config.yaml
n_layer: 11
d_model: 192
n_experts: 64
experts_per_token: 4
d_expert: 160
d_shared_expert: 0
activation: "squared_relu"
moe_layers: [2, 3, 4, 5, 6, 7, 8, 9, 10]
router_score: "softmax"
normalize_top_k: true
routed_scale: 1.0
balance_loss: 0.00953
balance_bias: false
router_noise: 0.05
init_std_router: 0.0118
lr_router: 0.0012
vocab_size: 8192
norm: "rmsnorm"
norm_eps: 1e-06
tie_embeddings: false
optimizer: "laprop"
lr: 0.00217
beta1: 0.9
beta2: 0.99
grad_clip: 1.0
batch_tokens: 131072
seq_len: 512
train_tokens: 597600000
steps: 4560
dataset: "wikipedia_en"
Below are experts of layer 7 (counted from 0) of a mixture-of-experts language model. Rows are named router (the router's row for the expert), up (a neuron's input weights, with its number), down (a neuron's output weights, with its number) and show model dimensions 0-95. Each number is 500 + 50 x the weight over its row's rms, rounded and kept within 0 to 999. Numbers have three digits each.
After each expert's rows: a language model's description of what the expert responds to; "mostly gets" lists some tokens that are sent to it at least half of the time. This comes from a sample of Wikipedia text that the model never trained on.

# expert 30
router:496512430559472457502479510525477566512437442475553554546502429479499468510535409459500458563489504550560551470371461459546424478492538532583549507574481515469451477529457492549499497576458558538636550571500521506514454376471504534457486514419535517491583514481524469470506467569511487441
up0:523449480487564501449479469480546580494473523512534484474491613561458487546480465541476440526462544502546474452432518528490526393448459462549505453498588585491436500456403519479490505453508508541482517535556478497503531486576480444512534503548432518441527445459564487447428442519528467501
down0:545539498513457472568529465475586480494535583511503599503528487412529461489523511510554426522415503540348475534584527551466512549428563454442399456483455496555621467500464468550470447468531524413439419518475551446509526563461526509481548463517430476485439477593451547594522551465476515508
Initial capital letter or onset piece of a name or title after quotes, hyphens or line breaks, such as Al-Fateh, "Pale, Jean-Michel.
mostly gets: " Z", " Th", " Sh", " j", " Sp", " Sw"

# expert 4
router:588548468507537467497469487521472572604508584487605431491580501582581474465517510409448422428411489493446480437494512560474495450492455466464485473442467509465504447508494472495460465451485487427511584566505565528556485520475526461438519516569485477473578572416443545522482419482596496602
up0:552549486478538477478362519519479368577518553491561529431507505507434502575567487540521500525450589513397398501479445499575403486483489517523464504594480506524563584504508486456435550523500467508586422467534516550487584514483533533626395565567546451511448584519447483451406497537568437536
down0:521529498487446496516523384503558572504477429533506482560519497472524478555531603449492478557460502512474489536530557367471455502458524477488477380429453548433497405525597511429546487448420493607358491534533429478562516500532451590440505553431515494501560440545506503601499522547463585440
Tokens opening a new row or list item in sports schedules and infoboxes, such as pipes, dashes, newlines, and place-name starts like San, Fort, El.
mostly gets: " Loss", " San", "As", " attended", " Los", " Win"

# expert 20
router:494460524470465514454536421401473536448507477513477506638557413543510535445504558464469383564535462478509524543518541509511444454537519536519514512512585472540441457532486511453560436520504451473532422564561496572505605348549498496442569510439467392508530557412427514458486474491582441444
up0:426569509470543484598537469455498458362576504522562476442529589644478511510473564505502484471479522497505517535491491584538426494465520503470542493606524564576506473521448473522508541368543514363512503486495479477476480529542509554528470620508532563509472503509602443445500489483536460582
down0:456517453508548400617513418560574533481542452459457499465519518487491551385490491546443446510442565436512532525433365437517427466438441461510499474565523499511530549504462567456526533534434560438567519516404550534421571539532497486536532562513467477517566515444516531510392521432373547436
Newline tokens and the pipe opening a new table row, also indented code lines and infobox line ends.
mostly gets: "\n", "\n\n", "\n     ", " Elevation", " dem", "\n   "

# expert 37
router:574486489507504509480517456530569577503468552494625609487505492518551558493506491517586454495532587464439628541565476409540508507424539499481506527543538510446393544566432465452489407483452521518525474461501447419577392467592480518532630507474537547481425501437492451503473446548467486461
up0:531421417502573444502530476490559484504529422575455466505436464531488498505629507654560422531511505476525481491515489446494429471517463541595525487601532567451545539486468488458511490495579482523501439471546511509513524471475506532563546468490498506534591536500515446497438534481503461479
down0:449512474576506400478464518458473601553542490452548507440482432550446553582531467503431521502464411504492550483435583546411580546392496446441471443517577534550513516448518513513536552530398518489453567530449439505476579516490468562528528501525465491414485384531562488577550541501525459552
Opening parentheses and quotes introducing translations, conversions, abbreviations, or dates, like (Japanese:, (61 km), (CEC), and coordinate symbols.
mostly gets: " (", " [", "′", " \"", " −", " +"

# expert 33
router:428475502481561508467494420554471625517578456523494459522549482538499530588567440474482411529546531463512460461357499425575467541507533427510544500488484434413492439444497520580538504533483499583543533514618545519433509481456467518460592477416564515527553512514453552448414480529516574473
up0:578559485413377477472454521482460479416442508481433440425456593554470520391523541461548453495503485419432467471548446493672463513518511505453577494522491514533572463476568449505511468489617498552503472538435483524499460478467575513486544497536473480450493517512487452438455549542461543515
down0:498512512580543508497408540533473558542587496529381485638509554551550548442465512534474488497535483489425413498437523636502525426483401581445459551567436482465451499503496512448552590454469503488501501521458495415480579465382481476564561480508414511553494524545442578544469467500482516501
First word pieces of proper names, mostly places and institutions, such as Abb in Abbey, Inn in Inner London, St, Ex in Exchequer.
mostly gets: "St", " St", " ch", " arch", " Arch", " sh"

# expert 54
router:493470561510521483524477513457469505413534530542537455456460510538414491606489461498503446486597485490459460531465550412544596527580476450459423536566465513500474483481482538519441493474558394480502398538481509536410656460492465554557497492563555454539515525564432477541464593512496490448
up1:565465595541501510572495537534526504563469488516425446539460505581507488501580480515519564494504475515572524459555463497477487465500552494479492489516569550544479438521481526496520532571464468513526385581455489376438523536447615497533524549471451513552504655643492536581531486447663504553
down1:458535485529556479481455475474519499495484442477499552417561454496403568508437481456532529421460541486530576488532466480516506421429478609430598459475546492502541578510565437500527517598418571415448494585453452471453477512463571560480507562545463503491585490561471629482444434487553477474
Pieces early in longer Latinate words, especially prefixes and stems such as inter, rel, acc, restrictions, established, submitting.
mostly gets: " inter", " res", " rel", " comp", " app", " acc"

# expert 14
router:510544474411445493514533438514459450540485529494562509497551525614480422424522539442472498364608560520570545568542461587527522462420477580486478482498380496492543492493477451545449454440405541518607534411469493516572455581481528482576573436546539575461526494483509537514517438464438462511
up0:527500520537505462535481581443430423473599440491507519478476520512543551550536493556609449505483470463510471473503511452376567419603458491479486479508500611476564543527553513428539471485494517536518464501621483488485567451439493553524543503581552513461544458493514483526576426461504529498
down0:488523478546480435517455576455418555471542529434428388501517520496464406526576448507468457505510490520472556517529595450561609485531531555444537520522567521538423516521491437554604499447374522514576509607465447532678535585508490531460408525487505511527641497470573515437498540478471607486
Pipe and semicolon separators between numbers in stats tables, plus labels like Density, Elevation, vocals, bass, ISBN.
mostly gets: " Density", " Elevation", "loan", " 0", "track", " vocals"

# expert 36
router:449523487523521497511519494547563397413503449458474477492451444502479504544569442458590522492481411579450429412517542526571591499626499421562426391466419459559516461430466457457516525567551405408484448502506459533596486417430401545415520505534557598524543534539511505489483485473485446460
up0:589471537524509460550514470413471438542572532533529425527482551518509480460469455508515518538499529629546485545423466477525543422450458505472510541450511576528504569495509461433566497548514535574561519571541525555531574577509508435562474568455532564555433484539550498482632507430507512521
down0:486490488574567544429493417509506507537459406587472544523482448465483479489442490537535533516467517541501512536489525439533463453441533451443471437432526549520477484534507365496514514469476539566433576537480604522545496479436474431476417506476499521506447499539638507434499527488544521506
Consonant-cluster pieces in the middle of common English words, such as shopping, challenge, lacrosse, linebacker, manager.
mostly gets: "itt", "ock", "reat", "orm", "cast", "err"

# expert 21
router:529452464451467492431494474523488567539503477540514484589523416500495459520495430559538464564412525496564547409419536471425523501472602463483523535519511546439486435478480517470615446589517571614467540510499590532486402439494512507495564471541500508417560471496500676514524421544517574518
up0:544448416530522515501461449572487509594551452522500544540569440544477492480498518458442450503465473513490442497455487425540522455540497464459469511437509514529604484506465430490503449542458503487446452502495520509464532609451500506630496548535509457533504488484537398464455481494557573658
down0:507532514587611417546462518579393526493526504440508504383517604576468532534492451453399448525570596538495451579493569561480382492468442495534485447447398467604486565442513525500496511475487489481470444536621496517543528516567503562513430474515480446501502516492412606479505453481456445477
Single capital letters or first pieces that begin proper names and initials, such as A. G. Dallas, Sam N. Mitchell, the AK-47.
mostly gets: " J", " M", " Z", " C", " S", " Ma"

# expert 35
router:454504470450551403481551531559584485447552596531471579461533442528596544475467525492522477557457572609579566488510429448535486559482520474491523623475478530500483511546518540529503622401424464485541523470539454518461455434482477544509615537451470478565492471515483502446541558496518507464
up0:425599525515529553572415506501512492472554554505421464440515476562469529502507523473473489567581627533470494495400431517488388518511556563491531466501469545440509531519496562537487522432585515437465556495529571489535553479479516554525459433494441459415526407524430596483508423476435474480
down0:546518489500476476495453525559523522517561521525490565487481543627517517538493449654505389517540522415474449599450454406515444454518497477562502514603445466481486499604448524444424492518496590518454506420518556557441492502429400573558423494649476515547481561443503514488487480492503464482
Word pieces inside longer words and foreign names, often prefixes or accented letters: al, res, des, Ib-á-ñez, X-ala-pa, in-au-gural.
mostly gets: " al", " res", " ass", "Al", " des", " pres"

# expert 45
router:516534478465488609510422542459504509440432496473535588461497479450556534526423481484525426442442452550577541503498435483443565543457544446496530557573388472564558513488450559465534393502574543524535496405497519553537424531538525467492577447471601490450461511445544494528480457580597482538
up0:555519488363484553480521469412437447551411425535461537545410538506495533519483581576399514530448443506400523493573511416496551485558550530427532484467497618520535506450485546464515547421496442518495491485593589534440561495565408468485522555472574608531530448557465561525525482481444553602
down0:479471467492532588517588421518501441470434490533500564453464530534484490444480468530502458474530534520512549527510457426509606556523432519492538463572479475511534491548440501453537533476466518570497506432610535489471507609583534497462524556495526552537544363446521517531507541560484460399
Backslashes, braces, underscores, dollar signs and variables in LaTeX formulas and code, plus odd byte pieces from IPA and other scripts.
mostly gets: "\\", " \\", "_", " £", "<", "frac"

# expert 51
router:557497607529530582511477460549502480562557551518514585562542540526468561568499379582435469474492509548551499556555404441543476441456550519461539460453570503462416559551460473446563514567407498552461553494421506496415452479550558497487508411571410610550421505404498545423465489538448444463
up0:449445555547476610451553469496561568553510429531548543485512548560506497490496509485518516521499516548408438516479592435444564469480531478510521566605477581415529636457440471498556531487520474550490393538491582520437556523454514518544379484482470469447527487558423530541492563401510536603
down0:474465500588511537515545491477531536518518504514606498487480420516519457458583547530584501552501581495474506510591565512426423550553469519484509474551451520468527513439468504449500444549471502494579442522500486535517462524430550614436535522460459499528508470383490487455493452503595485532
Hyphens and en dashes joining years, numbers or compound terms, such as 1788–1790, Franco-Turkish, player-coach, plus pieces of non-Latin script.
mostly gets: "–", " int", " −", " ["

# expert 11
router:579527489474556512511456510567442516495486433458577504506461518532529574588404474415540482503516525480561455497453599487556568525488541473498476481486526517492509479542560584384481519470496480498421415414479498481489533518502409444544507555523419522531420457601513513551440522598420583472
up0:576519423505536560533551616521506483460496514523587473525488561509556514511430441552551489451474561515549480473568492504530510462518451470539531438527449583619516415519562477587382437514575583543447451537686495508520522490500495537516464466502512513494477485589516481535539541449403503465
down0:374529464512585416542501555527552460465532553575464474544489478273444499465536505537550467468521505446505413444474482552430556508554485503508570474499450550422451503551532559445412517592429469471385532528527490554477551470469506509538408527485513511601529565542487499396578493493455507554
Mid-sentence content words and modifiers after an article or suffix, plus semicolons and commas in descriptive prose: due, human, sequence, driven.
mostly gets: " due", " human", " hit", " anim", " guitar", " broadcast"

# expert 23
router:473556489557431578517491550568381527425507499489440444451489530537533495426456497476503502416410480516532552519519584603491509520458505572483469472468481458549529530552451549495611550488525542550452520469513458561512558514591540506547496465532529544568560518448511467558441464518536601571
up0:506476411530450540546558467495489510583544481512590504553532513513461579495481495493437535530516518442488432423538496531562491617546488417520458489562437480553567517514486544513588552447463528478454433542564456475515571519501482478579425506430449429500469593506487466403542431531461487514
down0:537540515437499457573583485514397565464520471535527505435551478592519471497481450455489505460510455499446577497487435447538498491443570431568473543534444474483500481558606556521546498519475518538454514524510387395573485510519572434493477455484461500501440532482490516412498441399456512490
Numbers, scores and unit or code tokens in infoboxes and tables, after a pipe, dash or colon: UTC, 16D, 0–13, ft.
mostly gets: " UTC", " Animalia", " Phylum", " 978", " minor", " ft"

# expert 52
router:519461476519503563427405519496404452475450451589538543480562474486456465536514493463506562614404412439546447496409488509412507494487579465469520529560530447423463518551512501497464513526478503552555546444446464563464434522459614546552522552545529450436513449480563452420515465564557506618
up0:427544438558552460518561474528606503471528438439434440581511593493418505556441444497518523491563598537508503562387467517564484494438517488537509461464447515434499506473582491453402441521497509563533405446497540503480615523519477540485566502494521539443525477485568536579487484492418569434
down0:499518416523434524494426584471455528512526483573484569465447544340418476437518473457543569543434436516529527518466525567547452443503552438519467442356544454508493545500569398485486510549548525464450490491547419499474531592397494492491524506527528479494468517488474532521514580526539471571
Capital-letter abbreviation pieces like AB, BA, PhD, US, FW and UGC, plus equals signs in section headings.
mostly gets: " L", " T", " S", " K", " US", " B"

# expert 40
router:451548605524571534540546507510477393541531567515522433440484522502443405553470514514467499539476454524558519522408539434476541513596406544507457447483460488528475487506474489556481573548442393526490434557506506552505581455444543514542469502451536518606551463463474442556493547482483453440
up0:465605564475366505513514511517492426489450438608523510573496619469537462474519483571589612442524457518416429385450551500456472436484443559441466445547472564380495508584485505507559539556535470525524459444462534451507579505508465525485417489521556448495531479558511527573487456489506501534
down0:577554595465444559476564426449463483589490437554413469513450585429509580549527501480491447504577472485489545477541582557540504509555451517404489453594493469452514519449525543569574513460432532462495472461562514421498571486505504588511561400478439481444525433531448543571539508609391556476
Inner consonant-heavy pieces of ordinary words, such as et in appetite, sh in archbishop, and ss in fossil.
mostly gets: "pr", "ident", "vent", "uct", "math", "umb"

# expert 56
router:538433517434502498464495550482440567508491498486476497418510474515416505411442396597505542434528414506405529499426459437500489454530505504469440460533569491496548577537518487482444492469496411452470431467456540527426623527468547470565549477523530435419463500543520518514530570494447488477
up0:516498436524526412488475450511500552492525547546470502454580526562458429558585533497606456439514557538507528443547535631580615538517463475544478550536526582492430429542484511479410580439450485472494482482517583475584501532489548470465512489607480534520471581472452526474441459502473499519
down0:485515515509601448467477504527513532458499457577446504520472497335437474517490585385517446449491442547510476546571504415473512452444505521419569591497531504513665464489463443510609463486477533502483469444497463482537509515522502448523381512480487413501526491492497342550419486549319540479
Plural endings and common nouns closing a noun phrase in biography prose, such as members, roles, player, series, documents.
mostly gets: " members", " games", " groups", " films", " areas", " songs"